python train.py --num_hidden_layers=8 --hidden_size=192 --n_experts=32 --experts_per_token=1 --d_expert=128 --d_shared_expert=128 --hidden_act="swiglu" --moe_layers=[0, 1, 2, 3, 4, 5, 6, 7] --router_score="sigmoid" --normalize_top_k=false --routed_scale=2.0 --balance_loss=0.00103 --balance_bias=true --router_cosine_scale=14.0 --scale_expert_input=true --init_std_router=0.0109 --lr_router=0.000376 --num_attention_heads=6 --num_key_value_heads=6 --head_dim=32 --vocab_size=32768 --norm="rmsnorm" --norm_place="pre" --norm_eps=1e-06 --positions="rope" --rope_theta=1000000.0 --rope_fraction=1.0 --qk_norm=false --attn_scale=0.177 --tie_word_embeddings=false --parallel_block=false --init="uniform" --init_std_qkv=0.0407 --init_std_o=0.0407 --init_std_up=0.0407 --init_std_down=0.0 --optimizer="soap_variant" --learning_rate=0.00382 --lr_mult_o=1.48 --beta1=0.95 --beta2=0.99 --lr_head=0.0106 --warmup_steps=200 --schedule="cos" --final_lr_fraction=0.1 --batch_tokens=65536 --max_seq_len=768 --doc_mask=true --train_tokens=284600000 --max_steps=4343 --dataset="wikipedia_en"
Below are experts of layer 2 (counted from 0) of a mixture-of-experts language model. Rows are named router (the router's row for the expert) and show model dimensions 0-191. Each number is 128 + 32 x the weight over its row's rms, rounded and kept within 0 to 255. Numbers have three digits each.
After each expert's rows: "gets" lists some tokens that make up at least twice as much of what it gets as of all text. This comes from a sample of Wikipedia text that the model never trained on. Tokens count by the router's weight.

# expert 28
router:125120113207075125095152116146170140086135110164146156098166152184094142105193134135168062140106173065188091127148109122205145076082088114101099115115122143126153127136140181146135146095167134162106148093093159142121122116131117123094127137107152079104098154157122129156194120159160143030114150173094153103101137096173127135162164081115137147125138139118163139139087146101180067131081147105082141073119163142069175090139074146123170083192106163122148137124060089119156143113144105110067148136110118073177177103143119141154177111101128094093117149091101160078105111092160092119
gets: " of", " to", " for", " on", " with", " in"

# expert 2
router:121072076105079138133155147130126183116074085108185154134147082073134107113182144087148107118028072176167078080181140114119153050127141153110102134120106143169115112099072173094110120145166135159134115145162123160157148103087172115100122134066134135135119115122141152114131104132091126159045095147184060126094148090192138114161178150154156143113148141059144144154069129113108146143112167110142146177103155078078143148149104127124107128102102114172147113155155108123124122109143149150087156170128076135126152149200156102162116131134070180133071117128141146087182118114137185075
gets: " ", "2", " album", " the", " song", " music"

# expert 6
router:122131182153185118108146082177104125124104125080152202145159097129126157063135078131101121184144152158108086064099095099121135105137131129145098128133120171170104051101139127092129151093147123177081077068167202095091123128165090161121180159095141135073118140185174140166149129201114187145072108134109124119076152150052115133113138141154118155130145147155148128113073113165109112102123193109101172141128143172111140138185129138144147163094127167120129076169140078130148103111147121133161095171182140105112090110182138143151168113127135173145098153061133043123137114112091121094
gets: " (", " by", " years", "(", " member", " members"

# expert 12
router:125084166199146124126127100126168194136148113108190174096201105177158052122101135097165134125121123142127123124130110099161133115088141136144165058146050137128139139142164151092128154084167096113097078134131091074104174156155152101100186135146184126159153142156094082132151136077175134128120120140070120089124128130127146154169120093127121144130193088096162114162113159137109083107128142192075171066091105174095143145123102157177110115108089148161151051188131145129174147060185130165137152143133111125126145079156114079144127166097124149066127134085105125104081133066120109100
gets: " in", " In", " after", "In", " during", " on"

# expert 16
router:160109159174098101099120109120144131073161128088160192097117102175108136137127095138185117178059105150109139215137097102146174163149114163169142150108119172075051113103113139106121102123077087197080073095101110155168152117115136119133105077083109110147123211102100106086173172071128116080095159175095156104114128154138127115119116138147154134181141139099118104118109103145137115118131123137139172092134110085141189108141167135112110169084132102137159103148073103085156145120132123146043179121148125158137148074133123171106116203079078172100132100062130087125119158130174091133
gets: ",", " and", "),", ";", " &", " or"

# expert 17
router:052120127115093060138109175129132157119137147172127143131124157123103124091142165126120134108172123109165180113143098141118119088115185139110134133111113084143145127123149167117073141146160102121146161085124127137156099121058137065093193100127185093085088158110096106094130155096138116079140116095175127158145046144119161175138078152146220139142194139103178107129087112110099117110165124122130131068108171185116192178128132157159079109108150102128099149189109137100171039095127190155060156087121144097176110159115122107160146109097129116144143107158130081124092174143186093089
gets: "0", "1", "5", "4", "3", "6"

# expert 22
router:172130113148146089188116105196096128130149137107090196101149140154152102036128098107125088148132121107171089171175145084105073086105189151110097152115077091207120125139109125135105136113104144094120115104173186109107118155113092120118071122101166117103049124091126068167138179117104130076062109065120101090115091064154118127128184119170083101115066105141157155117118108136107120113129125142132140121185120159096158173129165131106139144123094123069118109182090126148098072126110179124166130104124079147118147160164149099099123108122172163106089137138089129086085137063083108085
gets: "1", "2", "3", "0", "4", "6"

# expert 23
router:108131173158163115133062160137150147142130109062156129118194166135075137113116145191088117142030115089148145173114111111121143153046129082102099085151160076148063175092140198134113138156160097130084093120191125131124103185125119132110160069093158104179111158158153117099120154100112091198153068125157112086085107126142113128136117147171117103101116080139151110140159099150109045098047136115123127153070131172112092145130104153145124077107114081141109107136118135097148127125108160142135104127136081097190114100099061171117150104117088126092094162174137100092124126154176141116
gets: " the", ".", " The", ").", ".\"", " population"

# expert 14
router:167105142160136129084096114107106218123127105140194139131125102203141100090135111104126138191128112121147130177141074110142104099145096130175082130131154125139142097104142158155068137152141137175130176156182147105160099067177085084167075104148107100095119116138217121184159127148171083037167149128141095104151096114136135113182135069166166164140138127119147162120122098140128116165118154175132157095117131096083177135211147133134134139119062090188165178191147134115153119136111122173127115107186172126105120143163068154103148136117125129166092104065118117113114090113123177098
gets: ":", ")", " –", "–", " /", ";"

# expert 8
router:112095158181156138117104141093062198120088152142137134088120097167142156139153103115107177121096089121166116164127087109114121139112170172137101103081143116089080084134095157165137161141160117083130131155186134150112128137145067134151156092093102138159106114109127126164167179135107122147121053137128117141151082134154120166184079129154134144172096115138119190183143118181124122141062160151142116110128161143076122197126092133108142128155154070198059118168110141092186122135102122165095093150098144159077164161153087192129104148180197117129064068164093104139139127056116159083
gets: "\n", ")", " information", "\"", "The", "}"

# expert 7
router:162089101158130133169172116083138184089119111130122153048192149138089111134099109132216110128147169107144118186127080102152174123080110143132140127103122106105121111102134137113083147053140119120122077107139115158095085188099195140115159123121195099188089126131138141151132181128144170119096132171085148137162123138137145089126126092179155147184111094123117086178075124114098144116114162168151147166092103151096096125174168118179155136103175156181141102223095160087123151109115147096069156105181146108133138109137095181129150187131134116100073160117110105128169165080103128067
gets: " was", " is", " as", " were", " are", " be"

# expert 19
router:114116122145129081159149178184101110089094060124163150080124111162091156115141098144131168164193151160146158099120089092142130160058148094116056165123052117115131086158112154119127157091144113110171048126152187139073151136083092108097131105095124129135082173097139095089094208097137088148120113150148109125136140080125089089119130055142154140100198144132164105132166094149177177091124092052132139160137145097127146140168091155163153143126065139124150158106122157140098163102141088137109159164152136132130110080114116135099134086143176191084137141078146127100133118079122206108
gets: "'", "ic", "z", "ac", "at", "is"

# expert 29
router:056117137165156154120105142114119093135142119145103151086159069174096095160098112110176164156103175094182110114207143103184123167132163058115036175141085143097156101125087137085149119130112162107130095139173080091110122194094140114060145119108092126105110152104179095084108150101130146080106131153141089104158164098158103120170110100164177177119089180081157124158093160132169057134112123102110095133110102199166142165134107127151110138097109169091134115117127139118183092114094064145117114105096059171149161145093094137137155102188100127111134114104126096078158114131133164160
gets: "-", "5", "7", "0", "3", "s"

# expert 11
router:155066148129167120126188208101155120128126137130161167120107114167087100117130145191150079126167108133150167083113133084147101114154183117141096105113119132148136157129105121105135153155144096145130174071132149093087142130090106067137161133088144109100079097172129183083174176107089177030083089128140109135105195151096124105163163107240091069164198208106156138114156138108165124153082152184150146119101152144125138196146098129146108184109136128103146144117127126123169109112122089175126173109113087148179155105147119140142156119076148109126087092122141107120147128150091100154
gets: "9", "0", "8", "1", "2", "7"

# expert 21
router:107109120170150087153114145150093097111127161117109168110099147127098058127176123165096143131125164160139187110113114144133149150113179157103115089111118120092132111130119185101079158141093101159146065132185121140139132148103130122122138131116193135164129183119086145092152130103139135202056079145183170158145145133161133149095127129171097079147170127094132098161146117165158179165083154143093124147133130164142080116147123117134147127119161169126120067113000102084162116116096157186134115232110082151119134087098093211163124143076125083117152123146055132161130140127139121102
gets: "\n", "|---|---|---|---", "|---|---|---|---|---|---|---|---", " pred", "Represent"

# expert 9
router:109134129198130103149149119142137140129128150114126168126167129087093118154156069129205128155200165088128151174148118121171123173137182190169081029113111108102107174092096152101108113120109107117130155119159116103114129094143099159118148106109091131106154164131093139158153124080075112102133173202122133127079177169225107090140169091155128164118172173114124074151107138171118177128137172141105139169183147129129086100102100183176132166084096138110122159149137143092178120118098154135138046117155159086105163093134128114161122127122098158062093158130092101079125089134113185155
gets: "1", " \"", "2", " '", "-", " Al"

# expert 20
router:102100098171149090160119104144139171097100087147128145106129112181116089107182045169179160117101149163187164102111086111143091070109110137122140128127121130139136135108087145154067133092091092088131091086121189116147152085123116138116121144110137160123098143161164140125160163107125116183089110135092160096129101169188154128182171132205177136164092132036128129138124087141139108116147095131111132167126099183080091074129139144110120128115167099151102077154074216109118144087142087106161068091134134113198133105118084167155182090063086102131102140141132128138129143072142078165
gets: "|", "-", " |", "=", " -", ":"

# expert 18
router:118078127110104082119160097148162122125121122134200171063118139132093051122160178140174143139121148145130174152116023141130227151092145075186138106156141122139163106126125135139074126106124113137099136140104107099166088111111215109144155133158179062154133202168167142070136157151133060124126107137161161066141071118141152097182140088131109158157050114124167089143141148149134108115137150144128128072128125125059119089138128124176119112133161133188136134163096104061142116130119127110084135154134145130159118096094099121112157082052128124116138116126143073135123150116178102150
gets: ",", ".", ";", "\".", ");", ":"

# expert 26
router:118087130184086150157129165175091129082128115129108162106128164144117124099102104139146109124111153084133151175139152139167151167100158076227117117160094147095112157129098102142069114143156121182065141132198161101099106101162155101148130109160191097096111132067072107134152184078120129165102081125123148131132185153157091144174185080204106135125076133086124093156157124193108129117143159166115144120085143175087120147086105125134123085126167106186136109131067143125087148082189149144107062110125115121169152125114127163174134108151072143118122144127112123048097165103163168092
gets: "==", "===", " ==", " ===", "====", " ="

# expert 27
router:128135075104158050096108153165134136101121128053204188135152085131110092173155086146117181189089142124104168113133151088161132109059075104145131101142075184136128081122147157112141192144082094179150122128145174162091119118132119157106116076101123105060102119098106044142137188099128136121152129110087180083137116102138094157116077136169050174084169187104116155110066123158139123203137134121140160155141165127112109138123127109107151093121119126139117093143151155088137141099178115143096122119171153094159128072116144090117143121067098124093170129101118089132091141123137187115
gets: ".", " New", " State", " North", " South", " West"

# expert 0
router:124113166148194166199108104159103100127066090100161120126183173098098119152152150113149160104094151099136148112167096115124154126115123113177107165141148160197057163065090167129099143079170126105141126192170085086000059157123098125125118133119114155174122152117161089089140189147125143143115106166130115127121163159124112110127144098100112170105152199123143165158176163117123155108138116109115146108133134166106094170207097131177088110165073132112166121125116171117155103087168079089134142118100131136120148146110096159119164131116071108122144091102119070139166143083094160142
gets: " a", " an", " the", "ot", "id", "ent"

# expert 30
router:125154097102078095166146122178115118156133131121126143123107068182127090117124100074158107121088159167174127156131035106136132131102144084184027142117122101124123160082126141097093146108133137149106105096124179140069059173135145163135166081077121075081147130151175069117116117128137088161153116096087123154140123169081147129119121161129135160139137145102176045179106103210140079064119115110157179112075129124101131162150091170098139140167162131119131135125126125098140052053121139091047090087129121121103123144082122090104150097146158103133152115115101123157156095120128147166
gets: "S", " A", "C", "D", "B", "A"

# expert 4
router:139110142123069139115155119095137144099137146155150139074142108154104069152095166177168128219079113087139135169133116146147159162047165098104123124106089171152128119104100126125115134099146117137153097097161085140148150105151102145141136135112189082131136120127119134107149130065103054105066129084140138138160049164117114118201165112197150132204102140128153111192137143139147112089126156186103170062083138156100161120141104191205114136120141135152137060200130124139148147094127132109078092173102123163135131125156112110183151148091162128148130141151089075067123126103091079125
gets: " and", " that", " he", " which", " it", " He"